From a checkpoint of a small mixture-of-experts model trained on Wikipedia: 288 SwiGLU neurons an expert, 612M tokens.
Below are experts of layer 6 (counted from 0) of a mixture-of-experts language model. Rows are named router (the router's row for the expert), gate (a neuron's input weights, with its number), up (a neuron's input weights, with its number) and show model dimensions 0-255. Each number is 128 + 24 x the weight over its row's rms, rounded and kept within 0 to 255.
Before each expert's rows: "mostly gets" lists some tokens that are sent to it at least half of the time. This comes from a sample of Wikipedia text that the model never trained on.

# expert 10
mostly gets: " (", " re", " un", " con", "(", " co"
router [119 151 148 106 106 112 151 118 122 157 116 137 174 142 103 143 140  86 149 123  91  92 109 143 131 171 116 127 127 147 112 174 141  99 138 147 139 114 113  70 120 104 115 132 139 104 138 137 101 158 160 120 109 165 127 133  88 163 113 173 136  91  96  87 141 118 146 139 147 145 151 143  88  99 113 133 152 112 155 110  74 133  94 108 129 141 162 102 117 119 144 131 123 114 127 137 162 125 115  39  82 136 169 118 155 102 135 126 121 122 154 125 154 124 129 123 107 146 115 130  91 143 110 123 109  79 143  98 129 169 110  97  90 136 102 110 112 120 170  97 148  78 148 120 120 107  85 129 141 109 154 108 136 161 132  98 148 181 119  74 146 117 122 128 129 140 104 106 142 140 124 110 127 135 116 156 151 191 171 163 106 141 109 102 168 135 124 108 133 129 117 136 106 104 136  77 125 150  93 166 141 107 130 135 161 134 170 174 144 147 100  89  82 149 152  93 157 103 145 150  91 139 143 151 132 130 121 112 126 124 151 138 103 123 104  91 108 139 111 126 140 122 145 126 152 132 109 110 140 149  93 105 134 110 126 112]
gate0 [132 157  95 112 112 154  86 134 161 124 142 114 111 134  95 143 159 123 194 120 136 131 128 119 124 134 137 154 116 149 175 126 153  99 143 126 106 142 145 111  76 115 131 130 102 103 155 108 179 130  83  99 146 137 157 159 191 108 138 132 103 127 150  96 140  71 120 120 107 135 189 140 106 132 144 121 165 107 142 133 132 119 103  98 161 124 156 131  88 147 119 112 102 147  94 150 103 153 111 119 141 135 175 133 115 127 117 145 145 137 112 119 155 140 102 126 140 121 127 118 150 154 141 115 145 110 120 107 113 101 102 128 131 107 113 124  91 120 118 134 154  87  93 163 128 117 159 163  93 173 158 105 130 152 123 144 136 171 141 105 127 136 127 123 151 142 122  96 159 116 123 125 128  89 144  97 110 200 131 138  78 117  70 160 180 133  94 103 141 130 156 169 146 130 137 119 155 161 144 179 105 118 104 169 133 113 125 146 113 107 134 102 139  96 175 157 116 115  70 124 121 121 136 125 139 151 107  91 154  95 132 132 113 141 128 146 121 125 105 133  71 102  90 147 168 142 112 144  94 148 121 121 125 147 123 143]
up0 [ 69 126 168 106  84 148 121 136 142 120 156  92 120 141 128 157  97 100 105 141 131  91 107  95  92  94 147 106 145 124 152  88 114 178 137 141 133 131 131  78 115 134 149 118 172 151 126 113 140 106 121 105 148 103 107 148  92 121 125  77 106  89 177 121 152 144 152 130 110 138 113 146 122 137 140 119 123 124 107 135 140 142 132  95 166 128 109 143 120  83 106 117 117 145 181 156 118 125 128 138 122 131 124 175  92 104 146 104 132 109 133 131 133 117 117 128 165  97 132 129 121 139 134 123 143  77 126  85 156 142  79 145 141 105 143 130 127 153 120 134 128 105 127 137 123 149 127 161 110 109 117 102 145 113 123 125 154 114 161 167 152 110 108 119  94 102 143 163 144 104 138 114 112  95 134 128 113 142  93 139 128 174 111 165 151 121 137 116 127 127 146 126 143 127 148 118  80  78 133 154 183 131 145 121 133 124 190 145 127 137 138 144  87  95 111 104 175 188 124 101 181 126 158 102 132 100 130 129 107 126 124 122 159 132 103 111 174 135 128 121  64 122 141 164  59 105 117 126  77 123 160 151 155 146 130 109]

# expert 4
mostly gets: " |", "):", ";", ":", " different", " *"
router [152  87 137 104  73  78 144 135 130 134 143 137 121 130  82 134 144 153 154 145  97 119 110 129 168 125 129 120 122 120 122 159 191 128 153 169 139 104 137  93 110 126 118 103 121 122 139  96  78 150 155 114 143 119  91 119 147 147  84 123 124  99 107 128 162 109 118 135 130 128 147 144 130 112 105  75 147  60 152  96 126 106  96 125  95  88 149 151 124 104 129 150 103  90 117 121 156 135 116 138  99 118 111 140 108 121 144  89 115 111 151 139 123 149 130 136 139 163  99 128 138 149  86 111 148 103 135 150 163 125 103 133 145 107 105 159 118 160 147 136 167 102 110 154 124 139 124 153 140 140 122 136  94 151 112 131 160 153  59 163 158 150 103  77 140 117 124  95  95 141 116 130 136 159 135 184 119 111 173 129 115 107 135 107 141 120 165  96 153 127 115 150 123 142 141 146 179 114  97 163 154 159  95 167 132 143 151 155 158 106 141 108 125  99 150 111 169 122 135 130 114 134  84 133 112 161 157  91 144 140 145 121 124 115 112 113 122  80 118 116 156  92 100 163 152 133 120 130 154 148  86 119 130  80 128 100]
gate0 [112 163 130 119 126 166 142 139 106 135  99 127 163 149 110 134 156 123 145  41 164 109 119 117 197 119 153 117 144 147 152 100 168  99 111 165 133 121 148 116 142 137 129 180 119 124  94 120 125 127  97 122 114 188  89 136 157 142 116 180 116 135 108 143 172 136 168 151  90 135 156 128 149 102 150 135 165 138 113  94 109 159 145  95 120 127  93 101  74 106 148 146 118 169 107 108 121 132 130 109 114  81 132  85 140 144 161 141 156 130 107 101 134 120 180  97 159 137 150 132 116 122 159  84 120 110 122 141 142 108 138 141 133 167 107 178 131  94 135 115 111 119 110 126 103 138 122 149 113 145 124  83 123  98 130 143 118 165 135 146 117 125 152 124 132 130 105  96 193 123 146 135  90 116 135 104 138 103 170 136 133 101 157 136 134 159 125 146 134 129 106 105 141 126 132 135 131 114 136 102 172 117 144 138 168 130 122 133 128 133 145  98 117 119 124 170 132  91 137 119  94 143 120  84 118 118 138 134 111  99 145 163 140  99 103 152 119 138 156 123  79 153 143 106 119 118 165 118 117 134 115 153  67  91 107  87]
up0 [125 101 151 152  86  81  87 142 135 155 138 137 145 133 127 118  94 134 129 101 108 102 116 127 104 107 166 152 125 148 122 162 138 125  76  85 151 134 114 106 164 138 117 166 131 154 122 131 111 118 114 159 115 111 142 143 111 113 150  98  90 154  99 113 129 113  93 123 106 129  90 132 119 126 120 117 107 150 136 166 114 152 131 140 145 120 141  78 115 190 110 111 114 133 170 156 107 130  99 153 125 147 149 141 136 154  94  92 105 118  68 126 105 153  98 122  80 100  81 149  91 108 162 132 152 108 123 103 116 153 139  88 111 142 178 109 133 141  72 124 104 119 120 141 126 104 134 124 102  98 116 144  73 146 153 120 125  88 113 125 163  98 176 113 152 124 126 141 128 134 123 114 116  88 138 153 110  95 150 159  87 147 162 133 134 107 144 107 120 143 148 140  99 134 155  99 130 111 103  66 118 116 113 100  70 139  87 123  97 117  91 144 144 109  84 102 125 159 158 111 127 131 157 116 150 144 141 129 120 138 102 143 143 148  98 113 109 147 110 125 140 141 126 112 162 139  89 134 137 143 144  99 105 137 203 134]

# expert 9
mostly gets: "–", "s", "ers", "ities", "ions", "les"
router [ 97 139 139 105 102 141 135 119 111 139 132 126 148  96  88 147  95 155 117 130 108 122 106 108 123 130 101 116 157 158 115 131 162 139 133 133 142 125  99  76 125 141 124  93 150 161 122  99 109 115 162 111 141 141 120  99 118 130  68 119 149 138 100 136 154 131 140 139 124  99 100 122 145 102 145 105 149 117 102 130 115  87 157 146 104  98 164 117 120 126 150 144  98 136 117 142 142 139 112  90 136 119 155 111 122 121 150 107 165 158 122 159 111 125 176 158 116 179 133 163 116 151 107 161 167  64 146 110 158 165 161 129 129  82 105 153  96 143 159 123 141 113 112 132 114 163 118 124 122 143 151 159 140 158 131 129 114 163 111 126 151  81 105 110 131 114 125 133 140 100  91 116 167 161 164 184  88 110 143 125 121 125 162 126 129 160  79 166 137 163 113 132  91 147 115 124 170  95 122 146 126 153 134 143 151 114 141  76 168 107 102 142  97 152 186 123 136 106 119 145 118 164 107 169 120 153 147  74 143 124 126 126 123 162 103 128 116 128  83 117 167  95 115 182 125 132 133  91 167 124  98 112 130  97 139  97]
gate0 [103 121 178 133 122 129 142  81 180 155 114 142 135  99  97 133 116 147  83 125 117 110 162 124 119 148 123 125 134 127 127 126 157 102 106 123 175 116 112 147  91  95 127 119 147 102 134 130 137 136 174 167 125 138 130 109 131 159 147 119 153 144 117 144 172 149 111  78  92 147 154 116 153 124 103 115 122 150 121 123 171 174 106 142 159 184 160 126 121 124 115 167  80 116 135 121 111 148 146 117 148 128 153 116 113 114 141 140 124 143 141  83 100 115  85 118  85 129 151 125 110 125 104 129 146 104 135 141 140 177 104  97 193 142 102 142 119 124 134 116 119 164 117 151  72 131 144 125  80 121 147 136 136 156 135  81 128 141  79 110 147  96  94 121 155 117 152 117 168  82 168 141 135 141 141 177 152 121 113 101 136 147 135  81 106 134 144 159 120 133 116 174 128 107  87 109 131 140 124 128 141 177 122 134 110  92 131 102 161  92 148 115 101 117 139 105 125 118 125 118 114 166 126 127 100  80 108 118 144 140 108 130 126 149 114 165 146 147 123 126 145  99 102 175  74 104 129 123 125 151  97 177  79 130 135 129]
up0 [100 126 157 129 137 160 100  90 124 114 158  99 168 106 126 125 133 111 128 106 139 129 130  90 162 119 150 107 122 152 139 102 117 127 111 159 145 129 128 146 152 126 165 164 156 110 163 150 118 177 148 145 104 159 179 103 152 151 158 130 159 129 109 149 135 135 157 113 105 113 138 126 188  94 104 136 142 149 129 106 136 177  95 100 111 143 143 104 108 132 109 168 107 107 107 123 113 146 122 141 114 129 152 140 124 152 141 137 130 107 117 104  95 139 126 138  91 144 137  86  77 146  99 150 170  97 121  71 107 138 101 113 108 119 114 105  96 170 104 127 154 123 104 107 113 152 113 153 134 116 126 161 143 121 164  89 137 152 123 129 188 118 131 125 144 111 167 111 119 117 167 142 172 103 142 137 158 117 126 163 115 111 142  86 122 145 134 138 130  76 113 168 137 133  82 105 114 118 157 113 122 133 134 112 123  98 127  98 166 124 156  97 113 174 161  82 111  86 111 111 139 125 105 161 130  88 140 118 134 154 122 149 162 110 101 141 149 154 138  94 103  99 112 143  94  97 178 131 126 157 123 152  84 193 121 125]

# expert 13
mostly gets: " part", " home", " hand", " end", " way", " out"
router [120 135 148 101 118  92 155  86 169 117 123 109 136 111 147 156 161 143 170 140 123 139 113 165 136  98 142 116 121 125  78 152 178 104 137 178 103  72 125  75 117 126 134 143 132 128 113  91 135 143 127 136 134 113 110 168 106 168 136 151 156 115  90  85 145 138 129 157 111 127 134 123 126 128 140 131 177 121 147 110  88 101 112 132 121  83 183 124 117 150 143 125 101  98 133 128 156 161 161 106  97 140 157 144 153 133 120 121 133 129 130 168 113 137 143 147 111 122 104 123 107 147 125 116 111 154 165 108 156 162  92 146 113 110  99 126  91 134 149 141 137 124 125  97 170 169 143  92 105 135 126 149 106 128 136 101 118 130 110 141 167 151 113 150 116 110 119 123  90 110 140 115 127 139 130 146  62  75 160 161  97 123 120 139 148 143 125 149 140 126 112 154 102 152 179  82  93  97 125 139 119 147 133 155 101  55 129  82 132 145  81 143 120 155 156 133 137 146 132 150  77 151  89 153 131 134 130 118 173 107 140  94 126 132 100 128 120 139 114  73 133  97 138 140 135 151  92 151 148 130 104 129 149  95 115 125]
gate0 [126  98 149 125 119 111 206 171 132  93 108 151  92 143 140 103 128 141 153 143 120 128 112 120 165 109 136 139 154 128 154 151 152 150 160 153 127 142 117 132 132 120 117 149 119 100 111 133 161 131  95 159 123 111 146 158 110 120 155 153  82 135 120 142 136 122  98  91 118 125 106 116 116 141 163 134 135 154  95 128 151  89 143 156 137 106 129 148 127 134 140 148 147 120 151 161 123 134 136 124 144  84 125 137 116  95  64 172 118 144 192 130 145 124 147 118  86 100 111 108  81 146 118 113 112 158 135 126 148 126 108 134 160 107  95 143 156 141 109 152 149 148 149 159  86 166 146 127 154 110 114  90 101 152  95 137 151 161 152 151 149 118 175 150 151 143 122 116 101 132 140 129 125 113 151 123 141 142 176 148  79 126  97 123  92 137  95 108 154 152 133 118 104 151 156  99 112 150 106 140 133 154  74  60 139 146 125  73 121 108 160 165 112 178  93 120 111  79 118 109 133 142  95 103 131  89 110 113 102 163 142 112 133 119 135 141  75 134 120 139 138 133 114 106  96 135 115  90 162 139 148 103 128 172 131 127]
up0 [146 147 131 116 101 131 106 156 191 140 108 115  96 119  99 180 132 151 111 142 154 151 137  93 122 125 144  99 132 105 107 117 106 121 137  82 166 150 119 123 114  92 124 122 127 165 105 130 173 131 119  85 111 115 107 131 127 111  93 139 100 118 138 123 176 125 130 168 111 128 138 130 163 140 125 123 136 150 158 173 117  74 144 107 147 133 124 152 145 135 146 113 142 129 113 126 152  94 118  94 120 142 141 108 113 125 178  95 154 153 137 148 144 123 116 119 104 141 168 185 152 149 132 128 125 168 124 122 133 138 146 124  91 156 168 132 115 188 121 149 115 121 114 114 152 115 115 116 136 117 125 128 161 144 135 125 126 120 143 120  74 144  61  92 116 142 163 169 130 135 150 129 134  97 130 142 112  94  87 110 191 147 145 152 153 165 152  77  96 149  92 118 157 122 114 148 151 122 133 125 128 118 189 133 109 195 163 154  92 142 124  93  78 105 130  98 131 137 140 169  99 126 123 128 139 135  97 161 116 137 168 156 138 168 111 107 167 141 136 138 147 136  96 128 124 113 137 143 128  98 129 154 127 109 138 173]

# expert 7
mostly gets: " was", " his", " he", " is", " were", " had"
router [130  99 133 107 114 113 132 135 148 131 129 140 161  92 120 161 155 127 153 148 126 139 139 160 148 110 113 123 128 112 175 122 117 102 127 166 107 121 122  69 131 112 130 103  86  95  94 123 114 114 150 134 155 133  77  85 109 155 124 119 130 103 115 135 128 128 128 142 146  92 155  99 112 124 113 127 100 127 100 105 118  94 114 152 127 125 155 113 114 115 164 120 102 119 139 100 148 156 147 112 103  91 144 140 143 179 151 115  87 134 161 186 125 124 135 107 104 139 141 114 112 118 124 137 157 134 144 143 110 126 129 127 116 122 112 161  86 147 139 136 133  71 126 120 163 119 111  73 121 129 147 126 142 142 153 109 168 165 130 108 135 165 118  60 134 142 129 135 102  97 145 102 125 156 161 139 127 124 137 160 158 124 152 115 137 154 111 155 149 131 115 143 145  92 126 136 147 126  81 168 146 185  91 129 165  45 120 147 128  96  45 104 101 115 157 121 139 130 149 117 112 141 102 133 140 133 116  78 134  81 116 132  88 145 102  73 126  91 112 113 145 147 147 113 138 163  96  86 138 149  98 119 122 111 140 105]
gate0 [130 114 138 104 138 108  84 110 189 112 146 127 172 102 136 124 117 120 111 108 150 144 165 131 109  91 121 104 142 112 169 138 175 139  91  83 111  73 124 120 122 141 101 126 118 138 102 127 127 111 120 137  80 141 130 135 112 144 145  50 111 137 134 111 140 158 134 133 172 136  98 143 141 167 119 109 143 168 167 113 127 136 154  90 118 149 108 130 169 125 135 113 125  96 112 110  96 128 143 120 115 118 130 158 134 105 128 164 131 167 127 135 101 175  88  85 120 153 116 151 114 126 133 114 140 128 164  98  86 139 131  78 105 105 139 149 140 129 113 177 173 105 123 118 154 132 103 152 125 158 159 117  97 134 153 116 119 139  95 163 125 129  84 147 152 137 173 149  66 129 133 110  96 115 112 144 160 113 130 134  91 127 110 150 108 129 119 149 142 155 172 117  91 107 149 162 107  87 117 179  82 110 144 122 159 149 125 133 142 138 116 134 164 171 118 135 116  97  79 120 152 152 128 132 130 114 179 128 127 136 149 124 110 135 141 184 161 125 100 141 132 114 128 127  98 126 124 153 110  94 106 102 162 137 105 138]
up0 [154 117 131 120 146 133 129  97 122 174 137 137 100 125 143 128 107 137 124  92 133 163 122  79 191 127 108 104 109 131 142  96 113 134  93 108 126  84 127 160  99 141 127 151 128 128 139 122 190 101 126 148 147 168 111 139 155 104 125 100 169 138 106  93 139 120 128 138 114 116 127 142 139 129 118 119 131 132 141 159 152 187 150  93 158 161 137 145 124 129 114 121 122 104 119 149 167 127 151 177 143 120 129 149 155 114 155 136 122  99 122 149 159 167 105  77 160 106  96 101  94 161 127 179 138 168 109 108 123 135 112  97 179 134 148  73 121  83 131 129 135 144 171 181 117 156  96 121  94 113 111 131 105 137 115 130 121 144 117 133 132 137 136 137 167  85 171 124 133  84 149  82 141 132 103 125 121 116 117 150 126 188 139 138 132 114 133 164 110 108 145 164 127 122 150 168 127 136 108  86 117 149 118 108 151 157 134 112 100 138 114 132 122 132 124 103 149 114 126  93 126 172 134 125 142 174 165  92 126  93 145  84 160  64 152 122 122 121 107  96 163 106 163 115 122 119 142 138 102 142 153 129 152 138 143  92]

# expert 0
mostly gets: ",", " and", " that", " which", "),", " but"
router [127  99 149 115  66 109 139 112 122 175 143 126 132 140 140 153 134 144 154 122 134 134  99 162 159  96 122  90 140 141 138 150 158  68 139 170 133  75 125 126 128  91 126 105 126 138 111 121 107 147 127 149 125 145 129 144 116 142 119 110 138 119  84 124 152  97 138  98 111 108 174 122  60 132 150 106 113  80 169 111 131 126 138 134 111 107 135 152  94 131 108 128 124 129 121 140 171 134  92 123 134 109 141  94 148 112 139 120 115 148 153 138 116 171 125 146 121 153 110 128 127 146  62 101 146 109 165 135 120 137 133 121  87 112 123 137  95 129 131 117 161  92 152 171 113 115 121 119  86 130 117 105  81 150 124 117 157 145 125 155 100 169  85 109 164 122  92 106 128 107 127 109 119 153 115 132 107 169 157 155 129 104 147 115 147 133 116 107 160 115 110 145 111 113 143 158 150  98 146 150 144 161  91 129 125  96 122  69 142 129 153 123 115 140 161  88 165 129 166 181 145 153 124 128 126 133 143 117 111  98 170 146 136 156  99 102  88  70 101 100 152 158 155 110 129 150 118  72 113 114  88 104 139  89 135 111]
gate0 [107 125 152 145 124 138 107 123 202 156 120  89  94 127 131 125 156  94 135  98 113 132 141 155 156 123 142 144 149 119 159 124 151  79 158 127 123 110 157  95 107  90  99 141 141 123 164 108 128  94 147 145 125  91 143 127 116  98 178 153 170 148 122 139 137 126 181 116 102 161 152 117 123 118  73  90 110 157  86 148 151 152  85 127 152 131 132 114 150 141 138 181  96  96 132  89  91 131 140 136 111  68 154 146 107  93 152 143 115 139 126 137 128 109  73 144 153 149 179  98 100 139 152 125 154 147 109 148 131  69 132 117 131 146 147 150 121 137 125 145 127  61 105  90 161 148 100 117 123 145 119 163 151 136 130 118 163 129 161 118 121 168 133 137 104 130 144 103 121 145 125 109 132 133 174 139 154 104 174 139 135 182 104 138  90 152 151 105 132 104 144 123  95 120 148 103 117 191 125 109 109 159 137 127 145 123 140 156 146 136  75 131 140 129 112 173 163 128 115 141 126 137 161 131 160 103 134 122 112 123 151 120 149 120 120 142 111 124 158 127 123 162 133 134 100 101 117 136 150 141 123 112 147 164 126 135]
up0 [164 140 123 109 132 116 142  91 155 139 123 138 140 151 170 147 137 130 147 129 105  94 127 124 104 144  97 135 122 123 125 113 116 136 122 124 200 152 154 119 113 103 121 109 127  81 131 146 159 117 139 156 160 118 119 156 100 126 153 179 159 153  73 137 145 116 110 127  98 123 122 123 121 104  99 183 107 128  97 139 122 136 120 129 127  86  92 119 163 137 131 152  84 144 144  77 139 122 126 140 115  92 129 158 124 124 164 132 134 112 102 105  86 112  75 127 131 126 124 162 147 131 130 130 111 150 170  98 133  88 171  90 153 140 121 108 127 100 145 100 136  76 108 133 106 145 126 114 151 136 178 139 109 150 144  83 154 136 169 135 123 131  93 149  99 110 136 101 153 123  75 130  96 152 132 123 149  60 140 119 156 141 106 123  89 107 176  92 140 167 109 122 145  94 149 144 172 162 109 116 140  97 109 105 145 157 130 123 130 134 100  84 122 155 113 105 171 107 112  99 139 136 146 140 141  76 130 149  90 109 134 137 128 106  75 125 134 183 159 151 128 126 103  92 119 148 151 122 134 136 102  99 139 144 123 140]

# expert 8
mostly gets: " President", " Minister", " University", " King", " coach", " producer"
router [118 103 135  79 116 100 163 130 117 183 178 134 167 147  98 121 132 140 145 101 133 100 125 153 141  98  83  82 159 140 130 173 141 131 142 161 113  97  89 109 122 149 108 121 136  94 139 106 116 125 117 111 122 119  77 117 124 165  95 118 149 138 131 128 163 174 128 149 117 117 128 137  97 111 142 114 152 129 141 118  83 132 110 145 105  98 150 126 139 105 116 135 115 100 125 141 124 148 134 106 115 111 113 151 101 100 143  60 135  89 127 147 164 153 165 136 119 145 108  93  95 156 155 130 127 123 185 136 156 134 128 128  90 103  89 139  83 119 149  92 134 154 165 129 160 155 153 114 134 131 152 108 110 148 135 120 133 135 120 100 128 121 145 107 110 124 139 100 144  67 155 107  91 173 137 169  80 127 144 161 118 133 139 116 112 135 132 103 162 124  94 145 116 112 137 108 121 109 114 138 145 129 134 141 154 129 196 106 118 154 125 101 114 112 172 107 147 132  88 122 120 146  98 133  96 112 167 134 118 134 137 134 109 131  94  90 115 131  90 109 130 101 134 125 115 100  96  84  90 142  87  54 160 135 143 131]
gate0 [127 138 156 110 125 125 162 159 138 151 142 108  99 110 107  79 137 153 147  88 122  91 155 157 104 137 131 149 165 158 171 149 126 150 116 141 130 143 135 134 111 136 119 163 120 160 130 132 140 115 165 154 119 100 131 118 126 137 130 143 114 131 142 102 161 120 175  99  99 148 149 104 152 145  90 111 122 131 107 136 149 138 129 170 142 111 168 111 120 159 105 113 160 130 133 118 110 130 176 145 140 147 111 144 123 115  96 125 137 100 147 154 145 127  83 121 153 154 126 126  84 172 180 105 146 119 167 105 144 151 141 133 164 109 125 141 125 127 127 138 171 141 106 148 159 165 147 156 174 158 155  76 168  87 131 144  98 115 121 140 124 126 133 138 131 149 135 119 115 144 167 107 104 177 140 138 146 150 181 153 122 118 159 131 173 128 125 113 136 140 106 138 104 113 122 144 132  96 165 177 169 172 113 121 104 135 146 190 135 148 104 159 131 156 158 148 150 128  78 188 120 149 133 149 139 156 148 121 105 145 114  98  92 160 112 116 120 153 182 133 172  91 119 152 137 120 106 151 120 109 150 180 119 142 105 155]
up0 [173 162 137 121 123 137  96 103  83 111 122 138 112 146 114 149 114 129 145 168 131 170 134 143  98 108 100 133 114 144 146 124 139 118 122 125 123 174 152 131  96 162 183 154 164 124 107 121  84 127 125 142 166 131 122 113 125 125 144 150 151 147 145  96 116 162  86 139 102 155 143 149  89 141  88 121 151 135 139 136 168 105 145 139 111 129 168 148 186 115 139 133 118 135 162 123 143 127 131  87 132 138 142 115 128 147 118 124 105 142 146 142 112 139 143 126 100 126 107  95 118 174 129 154 141  89 128 141 148 147  95 110 137  94 120 150 127 123 130 177 116 124 121  86 124 145 173  90 140 113 144 142 131  91 166 135 155 124 130 134 134 165 171 131 159 113  96 161 159  72 138 115  95 139 193 126 156 137 109 159  96 142  88 130  98 135 142 134 168 112  91 144 117 124 122 157 104 160 156 164  86 168 117 118  97 110 173 144 147 135 118 129 131 106  99 140 148 206 123 129  77 133 170 127 126 117 106  94 122 115 136 127 152 151 115  87 140 138 200 152 159 137 146 105 143 125 108 124 158 137 116 137 146 158 117 141]

# expert 12
mostly gets: "tic", "al", "ial", "ological", "ular", "ical"
router [135 138 103  92  66 173 134 127 148 150 162 146 143 133 136 127 126 124 118 111 129  98  88 154 128 128 120 117 131 126  84 159 158 109 150 148 152 121  93 110 137 158  84 153 104 129 114 130 150 144 127 152  91 146 105 156 154 166  93 170 160  64  95 127 134 178 124 178 138 102 126  57 148  92 158  69 138 104 149  99 128 113 131 139  99 136 145 114 108  87 138 176 143  99 151 152 148 140 102 113 134 100 155 121 142 115 138 118 128 115 126 112 132 115 129 149 114 110  97  97 125 143 105  85 162 143 156 124 133 177 117 126 100 130 104 126 104 143 128 107 124 133 146 128 135 152 141 155 149 136 123 110 118 172 114 132 175 165 129 126 106 128 102 125 140 118 131 134 139 102 119 111 131 130 153 146  89  95 151  93 170 150 140  90 150 128 102 116 128 143  96 124 115 120 133 118 144 135 120 168 128 124 139 114 135 119 137 118 167  95  63 139 121 172 151 108 145 115 156  89 123 172 136 155 112 123 172 154 113  82 144 108 117 160 100 126 127 119 103 128 145  91 158 177 106 100  84 148 136 124 140  89 102 149 125 135]
gate0 [148 127 153 120 117 117 133 139 134 160 133 159 117 178  82 120 125 129 118 139 109 108 143 135 142 136 122  98 134 111 128 128 141  99 124  74 100  85 170  97 147 118  92 173 157 147 147  84 149 126 132  85  98 130 124 119  94 126 127 133 131 165 107 140 120 110 131 156 118 131 151 105 101 123 145 132 138  84 142  98 130  90 130 151 110 139 159 157 164 170 156 132 174 144 128 172 129 135 137 150  91 147  97 157 139 138 175 106 103 145 163 144 167 121 148 148 118 144 174 139 152 188 107 135 150  65 132 152 131 117 147 155 120  87 134 113 145 118 116 130 122 142 123 140 196 145 116  83 126 174 118 107 143 143 102 109 107 142 123 159 175 165 174 155  92  86 136 102 125 118  98 139 104 119 122 110 154  89 121 143 150 143 108 106 128 140 116 108 108 134 132  86 147 137 140 102 103 160 165 122 107 129 140 149  91 160 105 166 159 123 125 142 131 103 106 123 124 125 119 128 116 135 142  85 136 102 137 152 103 101 119 102 113 147 130 141 177  90  96 164 105 143 109 187 151 135 103 117 143  87 147 122 135  99 125 133]
up0 [119  89 137  96 100 121 134 103 152 125 124 157 107 139 180 119 164 129 138 151 137 138 123 119 133 146 131  98  93 144 101 154 119 129 131 121 144 159 100 121 133 158 112 114 128 147 172 132  82 138 182 130 142 127 130 118 105 138 167 127  96  86 116 119 124 134 102 132 131 137 102 123 125 152 111 158 131  66  86 104 110 116 133 113  82 149 125 121 115 131 160 104 169 180 147 134 118 140 137 124 141 156 119 109 111 110 102 168 142 102  83 124 108 149 129 117 100 125 157 161 103 118 152 103 200 154 106  94 134 117 132 100 131  93 138 137 152 141 151 153 121 103 158  54 121 102 123 149 106  84 167 131 195 133  76  92 137 137 117 132  97 139 114 136 147  90 140 132 148 118 159 156 137 144 122 156 164 113 153  67 130 136 140 105 130 106 146 107 123 125  97 111 119 120 141 123 125 110 107 125 113 107 118 141 131 149 132  70 117 136 129 163 114 151 129 183 124  89 140 124 150 116 101 155 141 116 159  75 165 133 137 126 125 160 145 152 148 133 159  62 127 105 138  83 122 133 163 148  98 126 135 159 139 144 125 139]

# expert 11
mostly gets: " from", " with", " for", " by", " on", " during"
router [107  96 161 103  91  83 148 121 173 144 127 136 155 106 151 147 135 123 122 142 111 123 102 124 147 108 104 106 105 102 148 158 165 116 164 139 115 118  99 122 138 114 124 139 147  94  97 109 141 125 105 149 138 148 141 118 149 151 105 107 157 123 116  99 157 154 131 125  99 142 163 127 112 103 112 119 148 132 159 141 129 118 123 132 134 132 143  82 110 123 147 155 113  98 148 108 145 211  88 155 108  90 177 164 151 159 160 109 134 108 181 153 162 139 172  82 103 146 136 118  75 134 134 115 147 112 142 124 133 153 126 132 124 118  87 144 108 136 142 142 127 118 148 138 130 143 147 102 139 122 168 132 122 137 131  76 157 146 118  84 133 141 103 106 167  94  82 120  92 128 120 107 111 157 130 171  80 126 167 119 127 112 141 122 151 150  86 143 153  90 116 132  91 136 141 132 163 141 129 180 134 161 132 134 129 124 154  71 136 113 117 100 131 110 145 108 158 106 147 125 149 159 129 155 123 125 169  91 120 109 125 141 120 155  89 110 133  64 113 120 155 118  96 125 143 125  83 141 148 115  94  93 167  77 133 124]
gate0 [147 118 161 125 111 157 114 105 121 126 140 103 140 133 140 162 117 143 144 124 116 150 155 129 152 147 135 151 144 129 117 145 167 163  95  99 113 100 135 150 158 105 170  65 128  97 155 100 168 135  80 114 104 136 161  95 105 133 125 155 148 155 120 152 120 184 106 155 117 107  92 138 105  85 136 137 117 116 137 126 147 146 110 144 109 120 136  84  97 151 116 168 105 105 182 120 123  94 125 108 147 137 135  92 118 118 172 130  82 154 113 127 169 119 147 167 117 116 146 135 139 145 125 159  65 115 161 103 175 140 113 131 104 124  67 154 151 117 122 122 169 128 138 132 130  90 126 132 138 147 148 145 142 146 124 154 125 123 145 130 104 117 109 155  99 134 113  90 146 120 112 101 133 119  76 142 100 101 105 128 135 152 131 113 168 119 157  94 106 151 119 130 122 140 135 161 150 126  97 168 135  79 145 135 104 133 154  89 149 125 133 128 174 166  78 164 157 104 135 138 113 140 152 128 106 129 154 147 151 130 191 112  86 174 147 116 126 146 131 141 113 154 123  68 146 128 132 124 106 126  97 153 100 136 150 157]
up0 [142 162 132 178 153 119  72  85 107  89 138 124 114 158 180 157 137 106 130  93 125 120 124 100 176 124 150 127 108 136 106 121 144 138 128 111 100  88 107 120 112 132 180 112 135 157 134 141 108 163 106 147 112 148 150 162 138 141 131  78  98 139 136 147 100 160 112 120 146 110 101 114 133  91 156 140 123 145 117 148 121 146 115 106 135 142 155  69 122 144 156 122 122 128 135 141  98 109 165 138 160 144 152 167 159 102  81 125 121 140  93 124 110 127 109 100 194 154 127 173 163 157 147 165 122 113 144 100 159 142 147 102 166 134 125 174 121 118 119 170 131 125 135 137 144 132 102 115 154 114 125 108 145 160 109 174 126 143 109 135 133 138  83 122 104 147 136  95 151 127 154  87  99 111  81 143 140  94 112 159 144 115 139 104 130 135  92 113 121 118 137 130 138 127 125 120 154 160 126 153 146 144 128 135 105 138 140  81 106 152 161 144 111 161 168 137 166 110 101 146 145 138 160 105 112 103  93  90 124 134  95 123 100 196 128 146 123 114  90 112 134 168  86  78 121 116 123 157 129 117 109 122 115  84 139 118]